Experts of a small language model.
Experts: 64 experts in each of 6 layers, a shared expert of 256 neurons.
Below are experts of layer 3 (counted from 0) of a mixture-of-experts language model. Rows are named router (the router's row for the expert), up (a neuron's input weights, with its number) and show model dimensions 160-239. Each number is 128 + 24 x the weight over its row's rms, rounded and kept within 0 to 255. Numbers have three digits each.
After each expert's rows: "comes after" lists some tokens at least twice as common just before its tokens as in all text. This comes from a sample of Wikipedia text that the model never trained on. Tokens count by the router's weight.

# expert 58
router:096111118134143112070131167152133158125078102150092086129117129108131114111083103123149131155146168125143114167103160086124109122094139102101116110128128137147061095100149120151142178149097157177083133089117096175134117128165093082106118148
up0:166125156165147136090134106124167106118189099129153129129120126114135148147118152111083101143081109167136100098134133065102153146114148114185130107120100119100120129098130135141094119140114104153113113139126158163122073138116110089144095121
up1:117198121181161127141107085160166133116049079117103157136168126121120118161179167127118123099061126173083152107109112135104119134155127124114128111105148168149098154134129106140159145144117130137098145125130150163140105177126118086093143127
up2:161104106150137113101111082120141103102108135112087104123120138164158114102132122112093122154094152129122131083125124109103133145183143137150123108070091136130129090113099145152138138132092145088144166153139161131141100100095108134096104107
up3:140147094108102166102092104163155111104107088131122076151086126113157132171140150132153156118162158087120139112078120122149144139144126131104141101098086139108106115150122149082123112171123104099102167081118102121139093106131116119105149111
up4:123136130144118158081142090123174119111080106118099095149089114084140087096182125128107134105154132133155153144142133085138111126148137132158141126129078122125123088111090123125156146128135148163084105123124117158153120136165143100098132148
up5:129175097113159099116145088128105096119087118136148116131141109114142133121085148149139137133139058121128135117134130112114127139111151138166170151111113071105087116150122126160120120142106163166139159094116094123141139147132126128163139128
up6:182133103128157118126132131124150170109136124121129115169097133087153124131112086120053135114125099135140144128122139139152107146120106165133085134158112122145144100128121121105134130146159114096161143087124128116112099159184109128102142139
up7:096112128102118129140125060117168119152101161115131120149113164125096122098155162097107147119083133130090139100105128117146095084147176143096128089116121089104127116092110081094114125141156149125136125075111115130132152092095178135085096150
up8:118141130160178092133137059112152133122129125143131162102146121125117110135144129156137103104136082125115118172138111147119098099141138140154131106138081118178112080081107111146124123124140091069112150143101123148140141123162183137101163146
comes after: "\n", ".", " ", "==", "|", "% "

# expert 10
router:136131117136152122081162144141118160127118111108118084119112152069155134152129077157154137158155138127113129162114156062120131132124116105105126130132112122133076115112146135132178154166116116146123096087131110167175133086137079106119167150
up0:164123156161128109117102118110163104092189112126156100120099107102119174140128131124103115110080114159121132083128155067106132123095143122138157106112108126103117100106129134149095131135108117137117120125115155154123075122149107082164101113
up1:117198121181160127141107084160166133116050079117102157136167126121120118162179167127118123099061126173083151107109112135104119133155127125114128111105148168149098154134129105139158145144118130136099145125130150163139105177126118085093143126
up2:153122109159138116103115097150145112112074142117095095115138120177133104106127123103087123168094160136114126071117122122116130138164122149122126118074109115129114098150102147154145113139097162117132156135140139143152059103107111135088105092
up3:140147094108102166102092104163155111104107088131122076151086126113157132172140150132153156118162158087120139112078120122149144139144126131104141101098086139108106115150122149082123112171123104099102167081118102121139093106131116119105149111
up4:123136130144118158081142090123174119111080106118098095149089114084140087096182125128107134105154132133155153144142133085138111126148137132158141126129078122125123089111090123124156146128134148163084105123124117158153120136165143100099132148
up5:129175096113159099116145088128105096119087118136148116131141109114142133121085148149139137133139058121128135117134130112114127139110151138166170151111113071105087116150122126160120120142106163166139159094116094123141139147132126128162139128
up6:185145102137155121128125134129154184102141112117131115168099141080160132125124082121048131120124110142145144110117137148155108143125106160128083138165116127140138096135124129101140131141160109103165142095122124127101103159187112123112139145
up7:109112115071139134134121081140156131127126130096125117156097155142123118110173164130110125127091145116110128113132160131121135068150145109111154120122115074101150125087105127122098131125156129164152115089121137175146129105132157146076123151
up8:103150125156187115103153093129153095121106116138140153085132111114154110110136117130137136089139115138118116156131119128124096108118140134149158100120106147170123100087118137123126134114148062090115160150104098123146126153158182132123146126
comes after: ".", "\n", "|", "==", ")", "==="

# expert 33
router:139130129149171107098134124130101147114137139089139146161101135115122150126103111131152141139138148149138165160089149105161125120174145143116103140103101103152099126135139161143151136155079142162121122113135115157161146102157062087147144169
up0:159132171146123112104122107126133131120194099111152106115129122098088133131163132103114118116089097155099116113114150092099118124099130153137134113097113101107106103116126141173100113118128115148131131129115160144125100140152094124179102134
up1:117197121181161127141107085160166133116049079117102157136167126121120118161179167127118123099061126173083152107109112135104119134155127124114128111105148168149098154134129105140159145144117130137098145125130150163140105177126118085093143127
up2:164128105157121103116117087126148084107085145099085089101112121158155113101130116098094133150095161148113158089131149140123126124164137132158136134084118110123132110147096130155140111118103133109154165119111165137155099103090111138089122121
up3:140147094107102166102092104163155111104107088131122076151086126113157132172140150132153156118162158087120139112078120122149144139144126131104140101098086139108106114150122149082123112170123104099102167081118102121139093106131116119105149111
up4:123136130144118158082142090123174119111080106118099095149089114084140087096182125128107134105154132133155153144142133085138111126148137132158141126129078122125123088112090123125156146128134148163084105123124117158153120136165143100098132148
up5:129175097113159099116145088128105096119087118136148116131141109114142133121085148149139137133139058121128135117134130112114127139111151138166170151111113071105087116150122126160120120142106163166139159094116094123141139147132126128163139128
up6:171150102138157114141123135124151171101141147108143119158109148095175124133117086108052147120125103131153152092097137147166112129120098170122096146160126137140131118124117126114120124137155107095153147084098122120113098164177114129091137145
up7:102096119103109139152134094141177143162118154117111108169123159099152124132153157129089139126085145094117137092120147124144135083140166138096142107117145100118147109096118100128127093117150144108141135071126139144119146086117146153070095144
up8:115150103124174113133144068106154120129152128155136120102126125125151095136125105130125128091120096133121108149148111136126109087098121125162165107121080136141093100082101110128138109114105083098104162147097112146135124133163144132097156133
comes after: "\n", "|", ")", "==", ") ", "\" "

# expert 60
router:143161163119156126141143169096114123137066154136154145116092156141147102115152110152159136092146146122113105099124160178144107133129138085092100117116189117135109134108136154118123123151120176153100097109141132129096109124165109135087112149
up0:127120135160128138085091113115129108093185107138151086138089134121094166123139136103095117136078107162127149077134136086091139114122122137150131118107121146123151143125099149151100095122110128132121094127121158155149121114154102111156088125
up1:117198121181161127141107085161166134116050079117103157137167126121120118161179167127118122099061126173083152107109112135104119134155127124114128111105148169148098154134129106140159146144117130136098145125130150163140105177126117085093143127
up2:153111094156136117105119079154150134113087115112086115107125120141143135111138125112100121157087169155145120106139145103145112132181128156155130113093079120148106102106109153167148141140109113099144173122117117153168106094118139115078129109
up3:140147094107102166102092104163155111104107088131122076151086126113157132172140150132153156118162158087120139112078120122149144139144126131104141101098086139108106114150122149082123112170123104099102167081118102121139093106131116119105149111
up4:123136130144118158081142090123174119111080106118099095149089114084140087096182125128107134105154132133155153144142133085138111126148137132158141126129079122125123089112090123125156146128135148163084105123124117158153120136165143100098132148
up5:129175097113158100116145088128105096119087118136148116131141109114142133121085148149139137133139059121128135117134130112114127139110151138166170151111113071105087116150122126160120120142106163166139159094116094123141139147132126128162139128
up6:205137124140155140118133126134111197083126143120099119174104149114140145143099114129078139117133101149156154106116134141149090135132097161117101153153118115117128098127131121108115110125160105087170119062110144118132069164208106142145140161
up7:114132124078135127147133063142176140133096167092094107143131137134126124105154158117096145114085147107098129090116153117141105094144147142112152100110139105089128114076102133130111122143161123133150150096123117144117141081109176161092120133
up8:099121134129175117109119079171140102134116111129120141100123103125116114112118146151159122102152092121109113191121118153103106065089131120155175115147084097148129083115110099163101113105139071118102145155080123152138145144128136130119127150
comes after: "| ", ", ", ". ", "(", " ", "0 "

# expert 24
router:091145111115129102140146171150086145080115154116138127099121172131136131141117128158152122134151121136108123122165135170136118166150164129105118136157055116092150092137151136129106159101104177101127100121153192131129142131142138150193144077
up0:166112130173127099108111110154136133101180131128152099120111148094102162159153131120092088098064102176124154075150133078083111102101146126122147134082137106116106113138143158149091117134113111136146131130109123159118105131144110108159097109
up1:117197121180160127141108084161166135116050079117102157137165127121120119161179167126117121099062124172084149106106111135105119132155129125114129112105148167148097156133128105138159146145117131138097147124130150160139107177127118084094143128
up2:166090072137134111117111070134141121113074138097090095121128125142142119125116129118095143155069145123129141089137143098126133154148127134141122128095093102127120082121115135172153143126123135123141154144157131146145125098148117131073124111
up3:140147094107102166102092104163155111104107088131122076151086126113157132172140150132153155118162158087120139112078120122149144139144126131104141101098086139108106114150122149082123112170123104099102167081118102121139093106131116119105149111
up4:125135129146119157081142091122173120110082105118100094149089115085140086095184126127108134107153132132154152144141133086137111126148136132156141127128079122125120089113090122124156147128137148162086105124124119158152120134164143099098131147
up5:129175097113158099116145088128105096119087118136148116131141109114142133121085148149139137133139058121128135117134130112114127139111151138166170151111113071105087116150122126160120120142106163166139159094116094123141139147132126128162139128
up6:176119113121159168116170115122143161112129115088109105173122157078157108128098107115080146118154111105170152117127163130162113135136092126142063151157131129130147105139105122114146146162148144117174139091123134116127116149150105116129138140
up7:113119093125103134117116084158125125102100176097105111153139130106138135103154127091082131131072155127093138077144145169102113103128173127111131107109126113138122152098098104124096152133165149137157142120115108124140152111106164167073134162
up8:103137133139153108118111062116150114127125133127135158119123116105145104128145144141138095110127088150129132173120117114152121106131142148162156107125092161163114094108130119117140131123128068097115181142095116152147118136161165113125173147
comes after: "|", ".", "\n\n", ")", ". ", "="

# expert 17
router:132121099115098131133101148161094123141113144111154109093159107189157122139122107078110132118109099115111112130165129121151114177131118102109139116134123114168127135131150069156119178116145124179149170158099154110100109136164153126152159116
up0:132104153159134119098111102124158106097191119121158102110088131106101152115145144130116116126075109168116118117136152095100133127105119122148158090128131137110136110102123103159085133146143121146119110137101159151123094144152087109129119111
up1:117195120180159127142111085158167135116051081117104156134166125121119116162180164126119122097061126174079153108107114136102119132156128125117131110106146171150097156136129106140159145145116129134099144126132149161138107179128119086094144127
up2:166115092164130117115127097129148115125072149098081082105117125145129122113133108131054141152097169116158133093137135117115104155155130133163126136101095122145130103097093148149138141130113128101138158129126144153139115107138108108098130126
up3:140147094108102166102092104163155111104107088131122076151086126113157132172140150132153156118162158087120139112078120122149144139144126131104141101098086139108106114150122149082123112170123104099102167081118102121139093106131116119105149111
up4:123136130144118158081142090123174119111080106118099095149088114084140087096183125128107134105154132133155153144142133085138111126148137132158141126129078122125123089111090123125156146128134148163084105123124117158153120136165143100098132148
up5:129175096113159100116145088128105096119087118136148116131141109114142133121085148149139137133139058121128135117134130112114127139111151138166170151111113071105087116150122126160120120142106163166139159094116094123141139147132126128162139128
up6:176133123147154134120118119134158199120144138129113129135115171122134124149111136113066168126122099127140151135134139121149135158122117153141081140160127103127153079159113083144149149153147115092155150068146118100098129156169076114098144142
up7:102127121087135126122133084116192137154114123114100135135126159118153128099121146140067122097100147104093116097114118109119073082175163115120138107141109131134147089107117112087111100140136135137138137110124136154137149096125151166107114158
up8:131168141130144140103129114131139114153095116124122139127110144109148091094125120132147121105123097139141097158108130133137097111144104130132144124135096144180112114121140132130080167112138093093106153144098132131162109103118177126129178100
comes after: "- ", "the ", "0", "S", "a ", "In"

# expert 40
router:095173161113096152110136110202098188122131111085154123095137133134142110139112114119094119147109144106166098097121082116141152124092130112121099114138169115088140133160112093130159108126136136151125139173137089124119125112136149102105118128
up0:133122145143152117103076151152138112090175127114151124150093110114088184161105131142135105118062120129130124104111130086103152096118169118116139125113111121155110093127158152156137105076118141133146102146087163157095095166142146109119083107
up1:117198120180160127141108084160166134116049079116103157137167126121119118162179167127118122099061125173083151107109111135104119133155128124114129111105148168148098155133129105140159146144117131136098145125130151161140106177126118085093143127
up2:189104087171110099111138095106129099099067157105088091093092110169154124107142114137096140149101152132138153084118143118140125163165124148157119101119106122141122127116099157175152135125121138100135167138131140149149089107120108130094139117
up3:140147094107102166102092104163155111104107088131122076151086126113157132172140150132153156118162158087120139112078120122149144139144126131104141101098086139108106115150122149082123112170123104099102167081118102121139093106131116119105149111
up4:123136130144118158081142090123174119111080106118099095149089114084140087096183125128107134105154132133155153144142133085138111126148137132158141126129078122125123089111090123124156146128135148163084105123124117158153120136165143100098132148
up5:129175096113159099116145088128105096119087118136148116131141109114142133121085148149139137133139059121128135117134130112114127139110151138166170151111113071105087116150122126160120120142106163166139159094116094123141139147132126128162139128
up6:202122119086147113130131149125138167110152129140115136199101152111135140086118125112065126114097134136174149076130135153115153101156106126157097149155134138106146105134126113096133161147176140111172112093120128120122097157193112147129135146
up7:117116089120130117120081064138109133125103151116109086148135106104142156117124128110070140105100152106168140086146114100164123108116154137145116126114173080134114134121087117080132098154133147109111123108118150118155137109117156136115129171
up8:110136128138182108113119070097139132133118133146123169063134140112132089146127143124121105119128115120104131163142121125128107102151139129157128085125081163196115094093130120138130122116144063104117144141096112139123126133145177119127158122
comes after: "of ", "0 ", "S", "s", "in ", "1 "

# expert 19
router:134117156072122132148123135127118135135152118122139184163133127152134129082086130164137135181118151152131072120128161179102121162121146094115153086113153168178159116092121137096159134137098169141091147145142102122148151114115154125132123096
up0:150094136179130107138098097121139091112156123112124126145098142124109163143130157103082109129084106164143148072148093122130148086126129132130119108124092144107127121146130106151096104151131129148171124118119166116095114147125113143145145146
up1:117197121181161127141107085161166134116049079117103157137168126121120118161179167126118122099061126173083152107109112135104119134155127124114129111105148168149098154134129106140159146144117130137098144125131150163140105178126117085094143127
up2:167099075178150122129117108118145107107091096100106133113086143158155156117123110126117122172099150122109134090115138140122123182172107117142146102107095103155086102119090150180121142128148153099161129123105129151160133113107097130091109114
up3:140147094107102166102092104163155111104107088131122076151086126113157132172140150132153156118162158087120139112078120122149144139144126131104140101098086139108106115150122149082123112171123104099102167081118102121139093106131116119105149111
up4:123136130144118158082142091123174119111080106118099095149089114084140087096182125128107134105154132133155153144142133085138111126148137132158141126129078122125123088111090123125156146128134148163085105123124117158153120136165143100098132148
up5:129175097113159099116145088128105096119087118136148116131141109114142133121085148149139137133139058121128135117134130112114127139111151138166170151111113071105087116150122126160120120142106163166139159094116094123141139147132126128162139128
up6:188150091138157111129131136105138178091135145120110111154090138108160123140097115133057128118118093149159161114125144163145115116123104178139066132161123137156135080121126111115151147146172117096150152093134117121115095150177101122136142133
up7:112142119116111117132129099122180118117094142098090112141129150125146114113165184137090160095095098123110105078081120122109128109112164146080128117117136080109111116095076130154112101135150122155099148091135113124155177068136110151093111130
up8:100135102125180110123146078112167118100126155136107136119122146114146140144094149148144124111134124140122129140141118143147162101127117135155131122118092131192127118106111111136122135108153066081090135145101098120130138133156143137138141152
comes after: "|", "| ", "- ", "\n\n", "United ", "N"

# expert 6
router:097096109124121148129118099116081132143090123145091166146120163154109136119144155080147102114131084118127111123124166117122131134138109077122143138129144140153113122183148146128149105104109137117073144093107117116118083124102145138107141116
up2:155119086152130111116119092133134113111095126092083085115087111146130117109150116128102142141098149110136156089118121134145135163155121135163121134087098105138107104122106157153130152126125118085145162116118123159158099115139116132103109097
up3:140147094108102166102092104163155111103107088131122076151086126113157132172140150132153156118162158087120139112078120122149144139144126131104141101098086139108106114150122149082123112170123104099102167081118102121139093106131116119105149111
up4:123136130144118158082142090123174119111080106118099095149089114084140087096182125128107134105154132133155153144142133085138111126148137132158141126129078122125123089112090123124156146128135148163085105123124117158153120136165143100098132148
up5:129175097113158099116145088128105096119087118136148116131141109114142133121085148149139137133139058121128135117134130112114127139111151138166170151111113071105087116150122126160120120142106163166139159094116094123141139147132126128163139128
up6:154095108135163117108126108147135161135125121124122148175096146140144141151120104128087179091110080100187152105124153152137122117154109175173103137151103123160158093126139110121140112140191121090145158050135096126107116146147112130110129172
up7:111150089076110098119115091119123128134084169152114143124139139142149109123134142121088165113072120120118145090115150119175137112148143116086109132098153118157087132110094107082123142153124132123143180102122124157148158129129156136121147147
up8:086150140149153126141159086113191135143121134101120146111113133097146183115098135123126144130168121114129107157119107149132094128124101126122143127120079158201141094109121141163104134136109071113096119144108128163133124109149143131094151127
up9:149163164116120176127122089122131134089164115162120103135116147101138120126135128133113109113099101112163117078130128136149155118159101166122145154113103151118121103151116108107141144122145120143129109126150093107157148130173120110072119159
up10:156146116132115179108134106182113091127123119157148118164140132133187087122151148072167148137127100130114154099112145160128121131169115142111081161116096120116159095178119114138105102173110123122146052118135108140107088143151123137150119119
comes after: "| ", ", ", " ", "(", "was ", "; "

# expert 45
router:129119114125157130150120113123095145089124138162141138148145105104136156131154145092153069085137099181134087140119129118151095132148111118115095143173119133111091120158156181154101133135099122081072135165149137123117131182074118136124151135
up0:160117152143126114116094111082137094085176147119128101120086114083112168138140154138095127126082119163132137068129140075116136124090153128147156096111107129110108125122118126160087129126110115139119124126121157159130105134132113087160103116
up1:117197121181161127141107085161166133116049079117103157136167126121120118161179167127118122099061126174083152108109112135104119133155127124114128111105148168149098154134129105140159145144118130137098145125130150163139105177126118085093143127
up2:167105087162102123145116079148161113129086122086084081120104123148150103131140116116102140154103159114116160096140124100139123165167117131186124122089085119135100108116113131151120147121128138099145172128124131140141097104121111128086124114
up3:140147094107102166102092104163155111104107088131122076151086126113157132171140150132153156118162158087120139112078120122149144139144126131104140101098086139108106115150122149082123112170123104099102167081118102121139093106131116119105149111
up4:123136130144118158081142090123174119111081106118099095149089114084140087096182125128107134105154132133155153144142133085138111126148137132158141126129078122125123089111090123124156146128134148163085105123124117158153120136165143100098132148
up5:129175096113159099116145088128105096119087118136148116131141109114142133121085148149139137133139058121128135117134130112114127139111151138166170151111113071105087116150122126160120120142106163166139159094116094123141139147132126128162139128
up6:170125095106160135111144119132138131085162145121095112155117143126156134123125116141067130122158101157110136080149140122154120168119101149144119135170125111122153109141116095101110104127140150109152157101104120103110102130157128109111141128
up7:134157084122107120161078082151193150110118147123126128173117159125135135106117159092099146123088143137082120082128146092176116084141161126105119115100133121094106132120109087104141127143150130132137133091116135139122155082105176150084119141
up8:088161122148179114110122071136131106143104139126123164098125106142157082123101130140120106094145091144116148165136114146125108086121138142130153105132086113147122100101098088137102125111147084079093146134119100148155132127164175127101151147
comes after: "| ", "(", "-", "- ", ", ", "–"

# expert 54
router:099087188111130135143124155121143124124169111119104162106136135163132126121121082168121132141168132140105135080099142136081160155136088118100148154151125129103152139139123125125156131130102132135119078128122078118100118129125141184122078148
up0:150120143153134123119105138112122104104183123131151115132097122115084159154136128120102119119085113171122165059131134058089144124109137134128127109107118124127124121100124145157100111143121137138127115124107136152132084131158104113145097126
up1:117198121180161127141107085161166134116049079117103157136167126121120118161179167127118122099061126173083152107109112135104119134155127124114129111105148168149098154134129106140159145144118130136098144125131151163140105177126117086093143127
up2:157101089151115118119115089121157119106088106101098081115129111142131123144131121125097140158078167125142143108136115093141117168140110123147121125098089121125124096118108129159146126127121129102149149135121101163151100121133105125108114113
up3:140147094107102166102092104163155111104107088131122076151086126113157132172140150132153156118162158087120139112078120122149144139144126131104140101098086139108106115150122149082123112171123104099102167081118102121139093106131116119105149111
up4:123136130144118158081142090123174119111081106118099095149089114084140087096182125128107134105154132133155153144142133085138111126148137132158141126129078122125123089111090123125156146128135148163085105123124117159153120136165143099098132148
up5:129175096113158099116145088128105096119087118136148116131141109114142133121085148149139137133139058121128135117134130112114127139111151138166170151111113071105087116150122126160120120142106163166139159094116094123141139147132126128163139128
up6:182115105123147135132132122073133155109144136129092128138092140099154115133123106141088133120125098167140141119116145139153112118109065168132096148142130105145123091125134124085141154120172120081160145100139112114142096181159115114135159158
up7:136120120085110137160107097117159122146118149098132118128114152143163133142136171116111144117101128164116115109091119104149107085180140144090145106119173101124084127063101115138144096138137138127157136090122153159141140095099161131090104140
up8:123153143159153109108126083131128098120110151127149184101163147128126115086118146130126131068144108123107146159154147132109114090126181148151161125130104127202125097119131112120136134103117098123138111101093079157139161129167149119079159142
comes after: "| ", "B", "'", "and ", ": ", "a "

# expert 30
router:105143118128145089127098141110153170123176138163070128170116138124106145121109105095123161126106118070186153146197126113135112126145142113133142124137132142139120154119116157107181113127142073138134136134126119142096127170159129162157123149
up2:170106090148141119103135090119131103133066128117092090119123119154117126121135127107104126145100173123142137084134137116127112152155135119137137134101076131125134127105131157153179132114112125111136166144151140155163115106128115119076115101
up3:140147094107102166102092104163155111104107088131122076151086126113157132172140150132153155118162158087120139112078120122149144139144126131104141101098086139108106114150122149082123112171123104099102167081118102121139093106131116119105149111
up4:123136130144118158082142090123174119111080106118099095149088114084140087096182125128107134105154132133155153144142133085138111126148137132158141126129078122125123089111090123124156146128135148163084105123124117158153120136165143100098132148
up5:129175096113158099116145088128105096119087118136148116131141109114142133121085148149139137133139058121128135117134130112114127139111151138166170151111113071105087116150122126160120120142106163166139159094116094123141139147132126128162139128
up6:179100113114151122142127152111162168080137157124112108178096174098160130150111108096057152120117117101154119128109128114165129088130093151161093151160116134144115099146116120098153114130162098109147161126139132116111108149135123115122159157
up7:101117113088125114163116069131169129141111159116114090151127148119125117100151154109110149128074147125108127079099145101151108066163136121105142112126148097094138136087107122101126115160155156139155132084118123141118160082114151126092130134
up8:118151111130184098118116115111152132146114136145121167095141131091122116125142150146116126106125110138104135150115121143112119134134127149139149077146086113155128117094143092160117145134142095091131167155094120161120123141154172129132182136
up9:116175165128122136105091104134144145094126122141124123132143133109136144120125109108124135113118076132149157088140119112156163126138115164123134171127088144103101151135116137114119122155138152117115114124118095115161157126142107139080095136
up10:156146116132115179108134106182113091127123119157148118164140132133187087122151148072167148137127100130114154099112145160128121131169115142111081161116096120116159095178119114138105102172110123122146053118135108140107088143151123137150119119
comes after: "of ", "|", "in ", "to ", "for ", "on "

# expert 1
router:142128136140145118069155119160123129122095093119113090130119156089128140146163106135151151148153145104121135164095120083141132111112141121097107117123123111148094121104138138128177160177099123148127118102132118146165159081130089102154160175
up0:169126157161128113112110123105163115103182115129152106118100107099122165131124129114097116109086115162124131083121152065102129132091139129142160103118105113101113119114131147158097124132113117137111129129125148158123074136141099086159092113
up1:117197121181161127141107085160166133116049079117102157136167126121120118161179167127118123099061126173084152107109112135104119133155127125114128111105148168149098154134129105139159145144118130136098145125130150163139106177126118085093143126
up2:158117101156131110105118087139146106103086144109083098116130120168150110118125123108091130146102154137128136075128142121119133145175117142136128117084105122129119108123106149153140113132109147098149157139143152138158091094105121133086111096
up3:140147094108102166102092104163155111103107088131122076151086126113157132171140150132153156118162158087120139112078120122149144139144126131104141101098086139108106115150122149082123112170123104099102167081118102121139093106131116119105149111
up4:123136130144118158081142090123174119111080106118099095149089114084140087096182125128107134105154132133155153144142133085138111126148137132158141126129078122125123088111090123125156146128134148163084105123124117158153120136165143100098132148
up5:129175097113159100116145088128105096119087118136148116131141109114142133121085148149139137133139058121128135117134130112114127139111151138166170151111113071105087116150122126160120120142106163166139159094116094123141139147132126128163139128
up6:176138102138154121138133134128151179096136116121130116173104140087161126133118087124054139116119107141147145115106136153153112149122105159121081139168116127146136093126122122107135124144158113096161133096113125119105100160185116113109137144
up7:089115115080119128160114059131165153142105148139120090141125168145136130111148160104097143136094147109100125087124141120142113083145167121099140113127138088116146135079103112095119117136158150143140137092122127140134152098116158122090123152
up8:110153122140168113140143077119168098127106139146119153087123131106153083122108113135161123112141104107118117136127112154120111101132120125164163085124083127155121071090102108134133130115126063102121163155127108156130124128150178135159156131
comes after: "\n", ".", ") ", "s", " ", "es"

# expert 22
router:148128166114095111164131124124121119102113155184147157118154117116133136132138170063139096101126120149124124109148132137140117156151168131147077158144097151163167140124095132152123097145112156107111142162168093162109138130128121087101122096
up0:147103146152127118118087132108160102107163130136151121135076114117094171130146128096107107105083116161148151076138159080105142123122134114135126108116123112115131118114106148167099116118099131142130137141122144161146119154169120085151102107
up1:117198121181161127141107085161166133116049079117102157136168126121120118161179167127118122099061126173083152108109112135104119134155127124114129111105148168149098154134129106140159145144117130136098144125130151163140106177126117086093143127
up2:157109111179136103117097118120139139097094144081088075086129151156139125082164115142126144132110137137133150086139120115121108132124126157153124126072145139134124121116127151142109134105130118116140141124125146144133103109120114134101089091
up3:140147094108102166102092104163155111104107088131122076151086126113157132171140150132153156118162158087120139112078120122149144139144126131104140101098086139108106114150122149082123112171123104099102167081118102121139093106131116119105149111
up4:123136130144118158081142090123174119111080106118099095149089114084140087096182125128107134105154132133155153144142133085138111126148137132158141126129078122125123089111090123125156146128135148163085105123124117159153120136165143100098132148
up5:129175096113158099116145088128105096119087118136148116131141109114142133121085148149139137133139058121128135117134130112114127139111151138166170151111113071105087116150122126160120120142106163166139159094116094123141139147132126128162139128
up6:180143100140162114118133150134138187091134121111122121153096141097168111128124089112063123103112090131137151122131121156151101140146106142122082140167116121143125108140105112106144126163153123102166146083094124130126086147191100117133112133
up7:091149124104114139168132079103154112142089149124125142098144127140142107108156180160096132116100129116133120101101130114124101109114151152109135105129172142134127109078120094107118117172153114150125144095109149121126135084129155122097126134
up8:105148116155179103108124062117152108155119144129138146080102113110119094120106110143136094095109108120110135183117113157137116083115138142128183086129099134171126088078130118133117098123124055099136163164112129151139140134157157131105161168
comes after: "the ", "201", "197", "The ", "a ", "196"

# expert 16
router:136124132179137138114114098113086136129126138108138143075120102129110141125122161098096080122084130124119094116155145134104112125113173163152124138126156136117153148121183175113131123140181110109104097132102161112087153164146134124135128102
up0:160107154156132110123112119101142115085178104118159109118097112106106180133119136125115115130089111162111140084116163075099135114094153146159146117109114099108113100114128139153113142135103109145143111140130155145124064133152093096151083118
up1:117198121181161127141107085161166133116049079117103157136167126121120118161179167127118122099061126174083152107109112135104119134155127124114129111105148168149098154134129106140159145144117130137098145125130150162140105177126118085093143127
up2:182131100160136123110099109144126124130076140106112097116122107166121111123113107113089133153087153137133152093135148131101125190181119135163137117089102099131126125140116150152137115117111133111147170132151141155150100107143125114071125113
up3:140147094107102166102092104163155111104107088131122076151086126113157132171140150132153156118162158087120139112078120122149144139144126131104141101098086139108106114150122149082123112171123104099102167081118102121139093106131116119105149111
up4:123136130144118158082142090123174119111080106118099095149089114084140087096183125128107134105154132133155153144142133085138111126148137132158141126129078122125123089111090123125156146128134148163084105123124117158153120136165143100098132148
up5:129175097113159099116145088128105096119087118136148116131141109114142133121085148149139137133139058121128135117134130112114127139111151138166170151111113071105087116150122126160120120142106163166139159094116094123141139147132126128162139128
up6:204124108126147123127137126120133181105121140108132121154095130115147105127116105103042108114124103143142135134128122146154106127119093172141078117159111119148134100140108118109130107129152105072165142105115129113120102165198099110117130138
up7:102112118079120129147121076139176146127122152120117106148107158135128111100151154119105144129073162110103113101118148127137107075151153120083153106095143078113146126085122104116114128131157141163122143089125124162147164093100153138092119140
up8:113149136155197113112136058096148124105133153135131150091134114124129093124122142137118104106131120136137116167131127162153079095127129143141147116115090152173119104086101127135111116113107054101129134159096126117148147115149165133111171131
comes after: "the ", "in ", "a ", "(", "- ", "and "

# expert 53
router:109140095110148131072159139171102149123110097143136083151130148091121134138138123156141139135160155105136113155113109068154146096119132133102110138119126131139108126104149124118169169163099139144146101098128114163148167088163079086127152169
up0:166120157156128105122104120106164116091189112128156109122104111102124166131129133115103116108083112159121132082118153065107132129089140131141158105118111112099111113112131137156087122137111113142113122129122154154122073134142102087161095114
up1:117197121181161127141107085161166133116049079117103157136167126121120118161179167127118123099061126173084152107109112135104119134155127124114128111105148168149098154134129105140158146144117130137098145125130150163140105178126118085093143127
up2:172132093155148115111125097140141125108105155113096102116142126171135107118128117112078141151091167151128142078136120120110142163165127127141123130081111119144118104141095164145146126129095156095148153143135146140156101084097128115087108105
up3:140147094107102166102092104163155111103107088131122076151086126113157132172140150132153156118162158087120139112078120122149144139144126131104140101098086139108106114150122149082123112170123104099102167081118102121139093106131116119105149111
up4:123136130144118158082142090123174119111080106118099095149089114084140087096183125128107134105154132133155153144142133085138111126148137132158141126129078122125123089111090123124156146128134148163085105123124117158153120136165143100098132148
up5:129175096113158099116145088128105096119087118136148116131141109114142133121085148149139137133139059121128135117134130112114127139111151138166171151111113071105087116150122126160120120142106163166139159094116094123141139147132126128163139128
up6:180134098135149124142139134120145181098137125120122117173104139088160126129118091122055139117115104140145143112110134151151105148121107168126082135165119127138135093124124122101137127144155121099158140093117123110102099167188112116108141146
up7:096134134067134128147112048137161128135114141124115094146113155134142115101122179118109121110083149112108125081124133131130126079141173135091129118108131078110138116088103119095114094155168139147140128104112128151136145091104158133104121138
up8:110154120134182120107129083124171125139113135147116152100111118126128106099126109131105131101121125139106128188119122154114130108122140131152139084109101114159132093079107111142122119121139080078113168143103097147149124147167168150127145121
comes after: "\n", ") ", "s", " ", "a", "es"